From a checkpoint of a small mixture-of-experts model trained on Wikipedia.
Training: 603M tokens, 12664 steps.
Below are experts of layer 5 (counted from 0) of a mixture-of-experts language model. Rows are named router (the router's row for the expert) and show model dimensions 64-95. Each number is 128 + 32 x the weight over its row's rms, rounded and kept within 0 to 255.
After each expert's rows: "mostly gets" lists some tokens that are sent to it at least half of the time. This comes from a sample of Wikipedia text that the model never trained on.

# expert 1
router [ 84 108 118 117 153 166  61 165  99 134 134 145  90 140 147  82 109 113 136 124 104 163 166 188 124 100 100 113 141 133 134 117]
mostly gets: " his", ", he", " her", " of his", " their", ", she"

# expert 6
router [111 199 136 127  65 103  75 134 113  72 133 125  89 140 109 121 136 109 166 135 124 128  57 162 147 123 120 143 150 121 129 107]
mostly gets: " can", " con", " th", " Do", " As", " Part"

# expert 5
router [107 153   0  92 138 128 100 129 141 118 126  87 122 148  75 139 179 147 130  90  65 146 170 129 119 152 151 139 151 103 162 103]
mostly gets: " F", " M", " J", " f", " V", " T"

# expert 0
router [130 133  98  87 129 103 104 127 182 121 152 129 132 145 185 110 118 119  60 151 111 103 112  96  70  78 104 114 184 122 151  77]
mostly gets: "In ", " in ", "1", "2", " six", " eight"

# expert 3
router [ 86 185  87  98 148 148 127 162 155 156 168 115 130 165 151 102 141 149 126 135 121 108 154 126 124 108 111 168 133 155 107 117]
mostly gets: " J.", " A.", " E.", " David", " M.", " Thomas"

# expert 4
router [170  90  95 148 134  95 114 152  95 150  62 145 111 189 114 114 132 101  80 148 173 175 125 101 112 109 169  41 158  94  46 138]
mostly gets: "% |", "|  |", " | .", " |  |  |  |", " member of the", "| Party"

# expert 7
router [140  61 119  87 103 121 108 150 161 180 141 118 149 124  65 117 128 146  64 111 132 108 113 127  68  90 149  86 102 103 161 157]
mostly gets: " time", " support", " form", " began", " found", " called"

# expert 2
router [ 80 163 100 117  93 154 154 119 124  82 172  90 132 137 142 156 144 102 132 157 126 112  82 171 155 154 114  50 120  84  35 145]
mostly gets: " and", ", and", " was", "s and", " and the", " were"